config.yaml
n_layer: 9
d_model: 192
n_experts: 192
experts_per_token: 8
d_expert: 64
d_shared_expert: 64
activation: "squared_relu"
moe_layers: [1, 2, 3, 4, 5, 6, 7, 8]
router_score: "softmax"
normalize_top_k: true
routed_scale: 1.0
balance_loss: 0.00699
balance_bias: false
shared_expert_gate: true
init_std_router: 0.00747
lr_router: 0.00104
vocab_size: 4096
norm: "rmsnorm"
norm_eps: 1e-06
tie_embeddings: true
optimizer: "muon_variant"
lr: 0.00588
beta1: 0.95
batch_tokens: [32768, 65536, 131072, 262144]
seq_len: 256
train_tokens: 545000000
steps: 4732
dataset: "wikipedia_en"
Below are experts of layer 2 (counted from 0) of a mixture-of-experts language model. Rows are named router (the router's row for the expert), up (a neuron's input weights, with its number) and show model dimensions 96-191. Each number is 500 + 40 x the weight over its row's rms, rounded and kept within 0 to 999. Numbers have three digits each.
After each expert's rows: a language model's description of what the expert responds to; "mostly gets" lists some tokens that are sent to it at least half of the time. This comes from a sample of Wikipedia text that the model never trained on.

# expert 30
router:506443507498566470431579451562518458504552594479495515542510478442422447548448531452537401543537500432488509510510439512499502481449464527536511464489461519547548475481404466425467506545478483476492471481471428537564518492411468479528506495546413534495506474496503521477442487544479507460
up0:510395533469579499527541517500472570488469442508569450626495527463450549536506539465458517490487419462557435553489569477476490482488448470542454511497483524434561545444421537581504486504465522497417503436459525506462416561523523464476481495451447531548480500491496567500536530520522550431
up1:510500509463472549510524460517578445554435504413558509523545539487436440497490483559530434494510577459567451541542502501448465447441460475503509476499467558503453462492507524454493459496515567473467521514550514571584480434416505522451451544439535432532453432522512430528467476443504446556
up2:522491468431563440505450446527502478418467465586476538471466439483557528605506469523461567483501516528536530513464479511466497447546540474473451477486539540531499538525458565429464471423438458535596493514535506544497494540567474471494555512425450549505498562523514502553469517477462452445
up3:555433608518589508446492484459510547471470517523521505548515526509494510469483509501458469572516437483488448523497533439546442527490492477525523452428529534483407490433492494398416523462464520595512501502497488529513490578555563465449516492501475508470546423494467429469494542403473501484
up4:473449465503482491513559493474501493472512492480628492468528479505521512583515461497461442512537463448480500568534499507465454480450519545469536456397615541497527495582523482491532517614437513509481551504550479534506521555482516577472465473485515482514463508439483555493481465510519480475
up5:485463438471518452525488464473537470384564516502450512500514485508496501489538464562520499431485503427515460537519453508544498544425470533465565481490467487441610503482441535489543604569478469535525509482450543479509465523537439518516503465510445516558490480458465479437418511489436461479
Latinate suffixes
mostly gets: "alth", "ate", "ation", "icip", "atory", "gram"

# expert 51
router:488538418514525473542499527465501520483491435490468463530488501535434540521484444499529466480452514491603557539557523507512415532567480494534491462475484486471544475482548546524458490493492491552565454526446539547561516550467527507546554520509451558495515425514464468507479493508462487506
up0:451522407485476512518516587618496517466497456528537550504486478470536466544514546529451498484509551512526497535476512511490454503513478510531454518548395412482572500530557504547528523432428494506504504502524483456532456459529536534503501460419475513459496518519531583528491554541502532534
up1:546499506454533495417502520494525575488475600474529541475488525510586518457573409533496489493433538547435536510485457513469479560491514479520510535545500461509502449498482534537482443437422520453428538498468558457515519483444520598461505513502438505470553511534476441491591469449512483523
up2:494481504476503501528527481505482493487513421477426453477434469465485494513485549425553543535548549464553465511484502552546511414433477460497459483535489540469438530501554432446486558532551526481499503497468524526423536471508536452596425424543489425513477499533493466453466488457414559520
up3:522469495478483479528517528548519448522481458483528490479510442580593513438499448596564466505491498504577517458486500495421493543419452510461548415530489542506483546512581512511518493521498522544542519498539563530512550576510542571491519541557506499461586493499492571460466443556486445544
up4:493511409510414506521513452483531461499414552585477469494517499448434472481481545465491501529477491457536494481521463499561475486529458533484492524429491546531501498526516492475521542520438477518512528526438548504371415446493556488455566458491444450516486492541576420522487508486530450544
up5:455496505453533519488537561519462547544531524554505437472514521493474510505404530468523502551494497501530518545489512484554518509479528540457504526488462596491498545483555513497522504451484472430460457542473484443525496550532538469450519487497504538557513526432523461555537516526431484564
ar pieces and months
mostly gets: "ar", "day", "pite", " be", "tar", "ared"

# expert 6
router:505582573456533497542536497460446499496585521490525455468518572449475518462470493552493542507521522476424513459469455590502548486418479458498550606464481519559494454451580543458442534536526508433506526433509415537456577477484587598545578500484506520456578461410499526529522463502540448473
up0:488436556534383519497491452453494445524510530434465431523551583509479504540487505520416531483487539536521557494535479517517553481489569476504483449508464477467451530479507484531527471429483508496524485421472490490584516521487493555486509490476500507537518486467539489597506452532496611469
up1:473541502471531486431473495482577436415519513543495477538403441458456519480533551517563491472517461512458452461476547480488481505485487523471498539464501474488471499465467530513504582495560576465591488469513508459511551497420495506502492474506542513445482481526493520509532471501488501491
up2:510469576451604488496592473470434461470450508457464517445525453496506414510543491496432495515438447482448455554470545491512491460457478517518412466485501468485574393535564564540522496499407511456495568461603473461504462501560541483531513480551416495544480470477510451419502514429494428503
up3:513557482555512509437493489590482495543508464508451447500493545473477521489507588475522444516504507469451430504483528443466524454470488488506476554434449441485512531541443532565528500561507415476536500514452521460422430479528528543471531519484570497498493460487497480539493560538446485527
up4:529473540455527478523577562513505450519484368514543550483515491552445467471543529550471509503521495498513431581513490488512479513529444534522517539448553494568510520546508386537510470546582511485527501495507485535488599509517409541550524443510449523492476506479487471438495459513423458504
up5:552500493418543476442549583485471532519470508513426451531515569495450537471527572589528487531545493498498456485516450454553479550545467546499516449462500481462575504472434494424487510539512500475441603468445510523486512506508457501499510524497521556512517484497509524519458498492525529489
Second word pieces
mostly gets: "ian", "elevision", "ist", "ournament", "arian", "arg"

# expert 33
router:534515512481525505519533458534509503487528545464453507457434525554506516459523455545509545518445566527506430509534543498536525449568435468515529453558478518492451531490485524520486512503496544489573452503536557502541511550457501432485474439576519520443514519513500529463473508518519495561
up0:462437478547560485455516543437531495480481462424449491520475507535549446445551471522452456482489544414484611568466515496570491506522395511518527512502439551547454447511520521499488487517478436500488515466537493520513513446434510542531544551583519501499532512483482578515486520515544561488
up1:506510520510494442506556436563443419477415504573449510509500547481486491507477514533514482444443472459451471559513545525494541559570477518490501521396519532493553524478444463564505495495544565487453493414523600502542528500546532476602445457515493413449457516498464467581528472493518486460
up2:500448508498455532540590582504491577472543518502492454447546473541586433527537556533419483501509500507487525489528546479530442529484474486513515461531545537556488544530491473489503449503526530477531504525451499496453508414468571448497573526521500464526541489477487474495530493518564508476
up3:478561528479560491481463447512515522487511536526537474442463513483474485498536451537461485497487453431477515455546520469423497414452503491520470470594491453517591495524475513542520456474514476429461513602509495452521472518564525454495509464511466443533539541488444436493470519533423495505
up4:601553510522537433510541457530540473441551495463488501484508527453558496490515516541527468439457491549477604505569451460501552557472503547458549487485527483524475518509526536468518487515521483486489472523558505461486552516548521493535478443545525463533536444395546464481479554521503523483
up5:500438427438437506545513592541503488461521473432502493452508467517510472550498523504544536487455433461497516479516494511545470474490548506514574516496554558429508504523505498462568533437527453526539528551474579434447461494484405528498565482487501536467482595571572550495515461500552440533
Plural s and endings
mostly gets: "s", "l", "ind", "ects", "lands", "read"

# expert 38
router:474453494483494537462410557450421440487521541572541468476533533551500474450527533441519554561459422516466484514445548530530410588475549518460589472527492494574535488508527468519526483415491527491563496502580521539506504578465453426513501559455551467529525575547529532539502487541456535486
up0:510533466513559519484498535574531476467481490495495502474494540488473520481541515516507542501499508413512523471467455468533515434633516505418458556537479542545490434552496505511453491492538544530559585551440490394497520494535497475445464525471545472466525492449543479495537546465474509515
up1:495510548577493521489529408443480537553520528494470462486505529475497407395546524516519517472503503422491473525497509569507506416418588461497537533531490481554471545493526460502562516497508554504535486542567499487425507549615504427529534502466495483517513377496447522543578444472519497549
up2:473514514467546517488467469467569543472510481443468480524532564552548514505444462495530515554496522497534517536530506512502527538466587460471448493441404505495519443537525478512482452547516563471521565452475475526467513492435482485517523419464536472552530521482480448430578477552519570446
up3:446506577481530452478479498515415491478594478453497513481539498527499467409476573491481492520501484459507450527441517434535417543450500523472535554496470482527450511380504484472466510520525513539507484485535513485506521530535537560496552493489483494488488448499491510504483528516524451477
up4:517521483561503535477494500371508461526477492485473484481514442547502522515490538514498513438433457371482474485482488535529472518562491448549488597501489472497546515473474538479550453492443471548444496502486550490487431515512499461501438529475478446503419474498486467429463498507416494523
up5:519575467497564539545498591519447494486498487440470520483477465434554466580439535516464517485433484492459423474470547524588497539577408546507505524436500455516535452439546520452525460591497510467508465456494488495521509513459498606510482465523488477444519484459503535501537489513520500487
List dashes and pipes
mostly gets: "-", "|", "=", " on", "–", "On"

# expert 1
router:482530448503476442528548498492475606459476448497560463558473538528499456527505548546489562468423510501439467509498557574490495483504505481527518520497495459512499437461495566516533498526509512428536474462540504508514526504511461419463473482542450456473499517473451489502531474500462502493
up0:507500498495419537550530477554573466487576523515489512539538509496567457512461486521434504491473487504520564567474497490593504560486503498496493511540579497494472523519536519489499460543517476460491595479527480449513490520487445395502512501509491581563513498483504451526462420495499459388
up1:537478436529469438436525510452475516485530445509488523533495399481594502470543492499476481482383474450521518595536498533452458489480522510547579493454501457556489519477461562544477538522453506485442515599500513569485535499538472510497513474473543612527479468538443517540524539478538545509
up2:480529464482485503494520514486506480498441493537464531412484496482516444490417482513439435441526473519562545579498499520541481474457576517571488503537519561537528493523542542550519461502515580524449546517553508501570542435557478559537431568473513461498550480460520569487460472528394546524
up3:497494514440514462516407533531564484480558470461517421539501529483555571449556488423522493544561485505427579508480436470490537490522506543536496530449539555523521522554517551488546515527548498424474577511565399450514561475401558520464458484518456411556483491490454503518479427489534533467
up4:439520511542490456488533468535437568438494407485498511515483528479491535454483552538483478494484447420483527473485542498411524479549519530532481573527527560471492537550506499543495541553547552507449527474472501475540451530510502544518456535578486459484471449503523511542538546442427488496
up5:602452473466509540470478491566564533500468494456498505489470606530505551615549461517465512422529478506488528487525520542475518519522491545562502465468528551487469458483480482513513462532489503489449454571505505520459535490478477477576445542477474533484445567522538487473470491502537471485
Letter b, coordinators
mostly gets: "b", " or", "ble", "be", " b", "mb"

# expert 55
router:494439485456528449474509473483480486475513532503530453548536513577438447504423427457403434539527529443497435425432466468514463547556451489564535466466517480446460493470560428453511423532472531498547472466533469473557454454466439524561488509489506501475461500515550545482441494517471470523
up0:479474460446598461501542503475546494522498479433482554521504585454466487537455457542524488477490566490541502397572382480453494495465450478505450515452581467460507531510488511562478550497598461430458488547524480461510495574496449518501535514514527505488524489529521506514540524564522503480
up1:506517502543503472439529543521463528493509520507432465552498477523512472517463451446459483508451520557479524485492547531558482469480453510507454516567515589538535432453519548567522582526531543460503545556552483461523506581526525507610526464442546553597510533525535498508503529521431544562
up2:514450452437510532556461532580465498581496506462446502500552466464504564479422394540480525507494501473549508511424543532446464501509448541487450501532517528575426527413477458426534514561483453539547504490460455463564473451533477527450487518472496558449530475497518422517544509504518496531
up3:478485583469500477561596470566569453516500541523499488539548486542396578599449524466497500499512467557477484467493511537487461562465542432484532456500501529544527470493484519512546504525469481491580457521506464481511523494465556441447478483473490539521493504480417546459516462493497509471
up4:541529546477510555515568516544455474416495549488494540541527416458495504532540526481488466507561474463554545502542554444486499517534555534488534571489434415509505563476414512505539471499544555438500529527505481514433476460537438540565468533545484586454534526486549443453524493448514438484
up5:508501492510589470517499514510429481519535537525481503500473470504527426447450482520457520494479535541453525578516495494502514571517508499454529554448400530423546506469510502539557490529549524514458555480480530536526505484451526519500501549558473463495503572411494529465555588541472545506
Preposition to
mostly gets: " to", " into", "ady", "aid", "arly", "ivate"

# expert 11
router:527541538497512461415477527534502517504413472473519537511517527489557461510396489478491479413491517545534563491447537437467504509558508413583542541524470471422555567479480489510510494544488480564552504525515487465462502514530477552495494549476465440531467560463501478464481501439487519522
up0:574540430538510432505501405554525473485516485465421512496444510536512458501495460492538482550423540537484429537456609459371567546509435508419544459465449504485525498555515491520513507543527494520563503519539460469589491534471530522436530477541544485498592534556493464516526506454511474476
up1:476521460477519510573556526455485454520492387516483523566520489408552450443482503490511519468616440511385460487476562439509499470470470505514459542447445504464491458472509433508529505485506497533534586536496484492428535480485489586497564474593505471508530474459498504455491552460518515459
up2:440539438492485429492476535556558510476527403580485510436537566500512509487400459422470452545469489506434518473477496456490446448472453507490515529515486571524515480432488488482523475490478496509504496501465552458472462531419435474471527451480507552510462458543440529513454510564570488499
up3:504433501473508444422520538539518452549527461435493525551549417503497518543510519472436440507456443524483501518539541490555490536511497535506449561524465505454498479528471491486493562591462499502547502482581431422464478508452522482493458493458479491478571530433535415510446505511513532535
up4:500475504510433497522444488465454517533527441484533534488556464457475481489449531420496459563420560501445445508492473478539432468470555424502461505475447441546500507467473492477513525492564518537483466548503490510502511487518462564497496499524466465465463478430474514461460545447442461460
up5:463524492541534468540475485534514516548494528489497460504353476459525548490494521462509532491497493506540468495534527545504484566461474511459597457408509505476482560482558467543536566509524588536542494478485507551500520500498525489486516485430544530458422525418493504454436523534478465516
Noun-forming suffixes
mostly gets: "ration", "ural", "oice", " video", "ory", "atform"

# expert 0
router:582457523525502489537483506555493485473461455466542533502486519452525471493536425464513501553471510533479482444528478590398444494542441470483524474503479407498463580467563482462468537468446489549510493468532497494529433479554520476459484434474497520517499451501515453486488479562605529557
up0:474488576514503530506511523554464468527520491499523426495489531504524543499539585483525454503557474542488535499375589552482526440497494482530471493478465440499502437554533465473473515538446529474455415584507520516493532575489470520447486452575500520444463476469474537520486476504530541602
up1:528422513505519495416468501504485523501491538504519507534524495491503421509502490471542412512507486429494479438491474576451541514510518455447496436469475507548560496452438527523461459487540420486532446529466485510417543463516433529531464502457487455505486434486557533570409482502596466493
up2:493523502494504410477505495538505507474549470529564518520511511449518448539541478511543461487492423460505511494472437515557479479511453527564535529480451599520579472492459516561561499454529488447520536497465459502553431408459504481464447475451490529489481488494547486533507561479533534462
up3:561464509501442537569528522482481471479451527492549469535495478488557556470420533502495559487533568510437533408570541483499452478469525556551533492500546493502513537492470476466403475502511507507488493462545517498523492517502473479474505441452532494492460516567447489521444496497522454512
up4:506485427561523451511486506502454520533479526502537541475580434474510478484517397483468523468473496459499466438542435391514554539482452518507547494476470458518544462525542479512462476473515484523513433568511494484509513552498540463443504527472466490509491526452455522481450531558592523430
up5:445537489459503500436536467503521552453541475515444527474513451556545545594438459515495493465507495472481528476516460508530462533536528517490441457509451489417458581550545453522506495503454473543506523497500457526496432488491503510434463513483478460414470500412497462489493508501468517470
Main verbs after subjects
mostly gets: " was", " is", " were", " had", " are", " also"

# expert 25
router:529470533499451479506518478538441619506479433580489456414530518588443490501554517432565526477495491516507482437501435486529584519519436480479599497483428506518382474470565446474482444507497597492457552525518417555492545494448528481525534478530483528493471524502463441530506502456458490501
up1:470554497495495504529478474480598518493537513423505473473594499519572532496453501538582512517438529524527485480518445553481491438474498462473580481544505559579494527486540430470511509472444519389515526591416570428520478510514577404553460492504477498515560449432552492504553433479452448516
up2:559514452541491472576552487574437526433555516604488482527446553470457505459441443527501424488515533537492493456543462447490471466528556587466477522481506498501546503450567422476563476531501536488542555506492487440495451513527528593541511443534406488503537496603519471480410511516489444550
up3:535481532487503509440527473518545527466501452453494492432467479558449510600547493504470524486498456477482462481548520471485508501485429554499490488503489527499547426565578470483519466586541578514474533434512522491470520507540550546500519470460551497510486513455539507493510507419462471481
up4:496496500470507482466523497515580526453480440488480514457427452498492507505472501396537445493519537498496470451524473477435539490447525508442431514612434487545473552530448508524524482493520461468524543501499502496548460457511488507459518505504493510437473530554512489490536499553517497522
up5:544473452507518611514537419576524443498531549547481551482512487505508526487517482476516474520464488500523500526486550500537492482547523557491503458451390500520505465551423515596477442511454501503489503549503517448478534455499481499557518498476493560496501471512509481483545482420542515511
up6:461458503446521453496508485506545518465422509520502496495462508510465519482511510527518532520456461501494482458461466487498465506484513555462515567468523462619467492530462483432504410494507570498443513494533484518488533527523450526461431489506469522485516558530525480513437495535459463510
Digit 0, name pieces
mostly gets: "ro", "t", "uture", "though", "rought", "ty"

# expert 24
router:514455486617521479610506476525439492459500530458438489445471507549594533435535439461465433517467611460511487495520504480491490523558496431537536483440487493567509456482451539570490539470473442477461483458531521470461479486555483510447476421506529496508453488433516477516516573553561506458
up0:438497493558593461560534501525470523517500484502475392528551494519509550530489438532474440450472461449468418514546510454456483472498452488467550468475480510538484474459536467434454534460504536530506480503490499474469552484479535565461560543479483515484518501554537573546507483535461489509
up1:529523469508476451543597496538465536488525420489499497533557479497599542431492511559478536534405396445518558540500447517502551510470469495519479419500466439511513546433537467464498504493492530480542563529441571559556417460542482465517476517464506512520474548528471529571466431407516537460
up2:549539495508490548438533525449515547497510524396572550435525574528568553498484512484559424450521507527520463514492531495499506522460470536445514446501577478527437572457538439498540558474484516534474455495488499540461507516500494525513522515504483488578463491533550462500454455473539480551
up3:571511486612520513433514527460485564440543440550494523537490531477501477501440519514427434542446483526524466431493450472524549432509476439528536537503539530509504528429482490469481493462521504392508479486416440473508468496498512452453471426529531535457473481504492550512529421484513481459
up4:475497542532545469493490486543517455440512537502520478484492483526530527550481452575472441467430469416446463506529469498534519516530525491440490472432493453533492503446442560522452466447479516481492521493428475472528463407499477511524465521453518522560534466442541467424425527463483540437
up5:491511453423502568561471479543521471501535525490452492526542536448470557486473497475474482490491492493477506483538501486487442541538536499527515501517529519546570504538527576470494406518556505550457514510500562484545472516477480468510436402572451540507561463435506486450539473484560512561
Verbs and -ing endings
mostly gets: "ing", "ings", " k", "iving", " between", " meet"

# expert 53
router:510544455469591504417589524535496497477519496522582445476479512450538536535438560478498499474479529455482623448478524515471504488567450472520517600515560517431481521541420506458541468527500565457468501461534523491493474480529426531487552481553457502482509492515460488479469467530517521488
up0:560504499605563432473475457578552507469477502481540474473512502408514504497449527471542494558406537539541504489513500505498518527517520538557508430474468524504512490502467562493482511546529578511532510486502615469475440523517515507488519526472408473466465459457543516548552572510527538509
up1:534404550457529415499526477478473531525453520476509426533501557548565513453543502524467509452460527488579510459507552462495511473409425473526504523486513406553487488463460516545553582445541539565504445499551472451530451507575495498513520487517531436525449436489457514461521493479436449602
up2:626529500503483532474507434516474458435501465554480508539523446489531475552501467521483479482470487536499450486458534510474449509484498546531497476483474451530519427484504480499493589477531536530401486507481507531430505511522502529501484542453550549522492587533439552520534541514540564497
up3:371541480543472473458503460497542480486470465434451508471460551496557502486494454539445491475468524471553579542463393463525501532552486496484496422461514512449415446527466628504508440508484545498547471486564519409554471432561514538487484474448447486558507484502443521482461493481549507454
up4:419515473528491491500513490552473500506500559493544500539516513495537480564536538433492474509439468477560517487487539541508528492481463531487511457447512516564526503529605559623494479554458554480548481465504469527521488498551443488485547513502442557469466485543546456479468497495454467528
up5:505534525413444479519526459498513476460539490515485558502468548519513430516434513513577515544548495487493529512465515495476431451546546542489467491476450465444598503546553457468479476516541454511500558460449485421482478533536517532425529489427410565509477502616514522546575462536452499505
Inner word pieces
mostly gets: "p", "ps", "bor", "ments", "if", "bour"

# expert 19
router:445489471462496414555446445500448443490518482432460462492531527580449470510582481477540503515498557530570513467582508570453578465528466467476560530501582551541417536546477450492451489489484496452548504474523458546503511479433472492454462482564558478516469511554455458484522578510514535528
up0:533404534526513441468524517486555506540507504551522525525518468494526468443507547524489415486480482609556440573447481466517529529482481502475476461506438482560448535510438489471493550490523458507480536497451517506477558496457530488480512485528550505491437550496478486494540484431561491523
up1:515559481490536526608518611554493463440574536539483488477504476481583487533542501514526482470501492535539455514503516447501459414490515448525496569471545507568537474490528488520470478458448506481557479468503473508437552450458521548538508463519495547499490457525565495501507470524557506506
up2:478471475543502533510497476542455587477514431493492552494563537565512479516612483532533460507494444574480489582575529472459486531515544505425475542529490533504543440492578452431501536486495555570494532468463478535485444526517483479463490545449522460523466565475523493518539454467560521479
up3:563451497501476496502518475553486490476548476574547478541487486455493470551527452506492541488450509560497491546510438470485541563468503521449486438532458524498515517569533537478561417424512569479494464452458612482536458428438539507495476462485489511545594457565526512449543468515501534561
up4:447498444491537464553494511497474447496430472451407516424483542517514500476568558563572534442482503543464558472542541568471571473561514538497516450504439513510497550524500480525522511479544507494444482501503482467460536488509533427362483494539495481509458500454535564485477491478484433486
up5:540523546473505511492451494515612545567453485538552459524506497486463523455540476511504467559521478496547504533468520517427517532543508436488497460495453534473465525480556520512503491522477537504551502371434500502518565489512492591509508501513511567495512494548520508542470504441466460549
Word endings, headings
mostly gets: "ll", "ern", "lish", "ing", "with", " Website"

# expert 34
router:450513464489471546561524540491484538491460514540621527498480544413492516534463510511534526437412467441469467448408507516497474517502529461510531549479496478486548486477540458491409416473535450526548559495545478535480528475555548528517437505532557460501458512501477465443431517512446442507
up0:459484483403549546460440509462478521540503449485486500479513505512421513479517539443503508451505561490462507460418580514459489487479544488399503512550438575476515593534534485508474509471489431507514465492385465507482453481546503477433485533491504489444530482500511507460473450459430497507
up1:465564491508513454466458525488478480461468482541463422449512470500600516546483502503535461502511489439536541520457470481537444494488485505472414555476395511399493548443475443469490543490589532470464544481481529512557501492544505592501538482496422485453468583441497496507440481534474474440
up2:471445489544396443563559447564447503508483485512460493513514531526567525443504440501497573443486503460509572521458427499464520473456500488420526479554452558467484507489518517515543565518505545455562494498438509549560548536466512505552430484533574465521571437451533504493453453511500495510
up3:476439451494538550471566463478520514489497522461487469459495521426482534531482453539503548548476454501501540467453486463477450471435444468457518492524532549483438494479562482517477530477543462512469516521462480494442545563463586477547567474464469551498466551540445517503541513483476474503
up4:519523464421507532483593424519480475508498475495550468534469517469486531539515467505479520524496501476513522471512425457526492494410443453559509443487565482492551523584505443516480512459530476494520569540510550507448442479508487453483540507521537515438536462488484463480550443518504523438
up5:498506498507455489523516488533532486537488447555485541513489559591592484589467514500488480520409487566530514596442474546522519571492503533561413529459473480536496524513523506512502461547523610466573453548564488577499542536553562519485458473449480521482563501451473452490441514499526427503
Mixed pieces, fl, no
mostly gets: " no", "fl", " we", "lo", " viol", "น"

# expert 40
router:502498514489572493570451479474506512497437500503494418427492544502476549511540414464529580482548501503463434457511552531481470460505478537522495467488496518457544511515484545512539517536505497513459518525515454446500517580541554521536488485497556531465484503603521510526561483458448551531
up0:496424505508474560579502489588485569518475570498467503520543523495541484536488494497461457444572478549493563475491479533458623499471521464416500479488468480430499481470538493492462492471500455464524495516561479480485527482486577496511492451498512458448491486446450543503511514515539483505
up1:461465509476451484538445580496534520496435509483577478538465495507367531458497544463451482570511508445553558501497600508457455507494456540462514486468502582442468525556540540535473487572479501517503532488429513531493547481532466551535435536437533423480507571571484569527561502461500496552
up2:510490524475554534450485532482429514426566512532427501447484477520448457425556440437526470500465568529592479481607547542489497449456490487486434548514524480466556520508474519448533575501620548508501572491488478500524443502506545466557476469515513444420502453511544522514518517469496490508
up3:548469452398471507427479537535500555451489418528500483480555501484471505477491504504519551464574478421485499484505419467477498510507503575564560553500560495579525566533501491490444440522553553458475530549468436464474520490515507557480476488512537512542541519555494577431499433481487482477
up4:522563550453490484497496508588501469542477515520521483429591478499476536487513458524484472541514529474541463451423473542454521452427466583537457563430534510479499470563555500464538496506558501468432493421444488463522510515526468514408483517462552528488519506463460491531481439471504447544
up5:523541492459412469507531542518438445446518484571476557423504553509486516486482493606555519518510481534553507481502529513473528469461519547503529586485522540527509449513530464392486474501476450487547514481494507517509537496540508543483552474500531520474605529533498488519562490565425479529
Letter n mid-name
mostly gets: "n", "old", " century", "man", " in", "onn"

# expert 63
router:516499562455436598527500554485485476512511490564521455466504378529552546492538541443498492477462539486477482404498479533408481555545470484601460484483461504521486553591497494484491484535483587520562472492500483506518551553529562471493547480556509407507487453509447535491470453501537524536
up0:557521510504539452486479449498473515470479458504491491538450485449572450451430550400541528529495502461503443568539492338471521517532457538517524454456533453462515523484484534499481548506417507551421501502512505516472533523468502529517455406544506493502573475508517493500458424460515473453
up1:447500508506576571509473509528541534527518456547479452552455530507547485485504502475520485458509509465491472465492494537443497559445511495478513446455510533412511492439473552437505480471472460555508441523409536504470567486549503543462507550453472488562454487496502490518431439507497438519
up2:477558422460570434531437552550522497472450532508486480542558498492457500490587486503485479510452541464559530466594517452506529534516540493452499525504513534583518502531569523540544419488467453513520548530496541359544488517546444503496481495510535476550498530439495508524516528507527568507
up3:626493528492455508595506407453477516413494544490523528501527427506508425494545458540456491491520514470507475519485439431562544596394520519510457530448500451559529532533502514455551416448503477524526479493474524521530503547548567533488483512491474529514515556487534576475546496496487494496
up4:523454481484489507461535496465513473467416493446467489473479449490530537484486450531460549463402450517462492485533575414514484496518575516470523555512456568455518543510502558428517489486478475459536546534517442498497511496454513588541507533457447468507551515477511451471495502490548500448
up5:453407389462548563451504442452508472557472402442482503500479491471483536504522546493527470479483563420456567457523517489480478491560511480575471499505507510502502512471502572536474552513531527475522535560506437443501555409492511483552545511511492551452554495548456544531518516488467553450
est and ite pieces
mostly gets: "est", "ited", "ite", "ests", "ested", "iting"

# expert 39
router:492491519555440501519462534507446564538475476500542526489492491490502563447507446531505461503466534520424593509468469497440469452521457463482526548536435492467484482483607467572498492569505447560459481487479520508547467537482557479489486479486521493495513576481529520526495513510523467536
up0:507518445472447497548482527455425533424514387479520498508515510535476511512468546486491503520481549483506468413521508449527519537529501496477455532525508561453412506548483478474436432525526539475546475465522522526474503480492519519549521492505438462498486458499523491462487512503498512504
up1:486580536479522418496433380569453530482452497494450462567518538505482543468534475533514453524489498547475487474467591445480523515470453478505504510472447446527472490524530534513464410518579503534465467478499477484541534605503606554523449522506424470485468472526485467423566477477521534470
up2:458596489526468498533475526529581487479480528521515493487550491496510476495540452507563470471484489525459494444488450513480511415435448520462409504558482463491589498437509586573523479517518532498520524480476497441462454499530547500483523548456453539448468574502572505566490549534522482442
up3:484467513509479460449533496554475472538448447529508555491498502453568486428463448507494397495507501499522465498531505480510477520440508524512530579528457509524522394578550571483550511548398536463493471505522395531474495509451504498581565525475514483461539509497481493418499446496492485578
up4:474494568468511446437477459466486468513483489420432492477469486436448540549567471437506447549538528470553521507527477495575527510480557539536539477623529533496516493461481541509488417482467516430442505545521438430512533513476533501485435550517515507494497521487533506495539442429498587567
up5:521460529526509481432464520500526596478506531581449480449496481514524553507514503521498497489540537581448526501462547490496544482452413528497555493510496476500500567429434532510464466525523472472474463452540503558453421469515428439479523498517457472439483489462580524508412509559537531513
Coordinates and symbol bytes
mostly gets: "°", " km", " mi", "cent", " cent", " sq"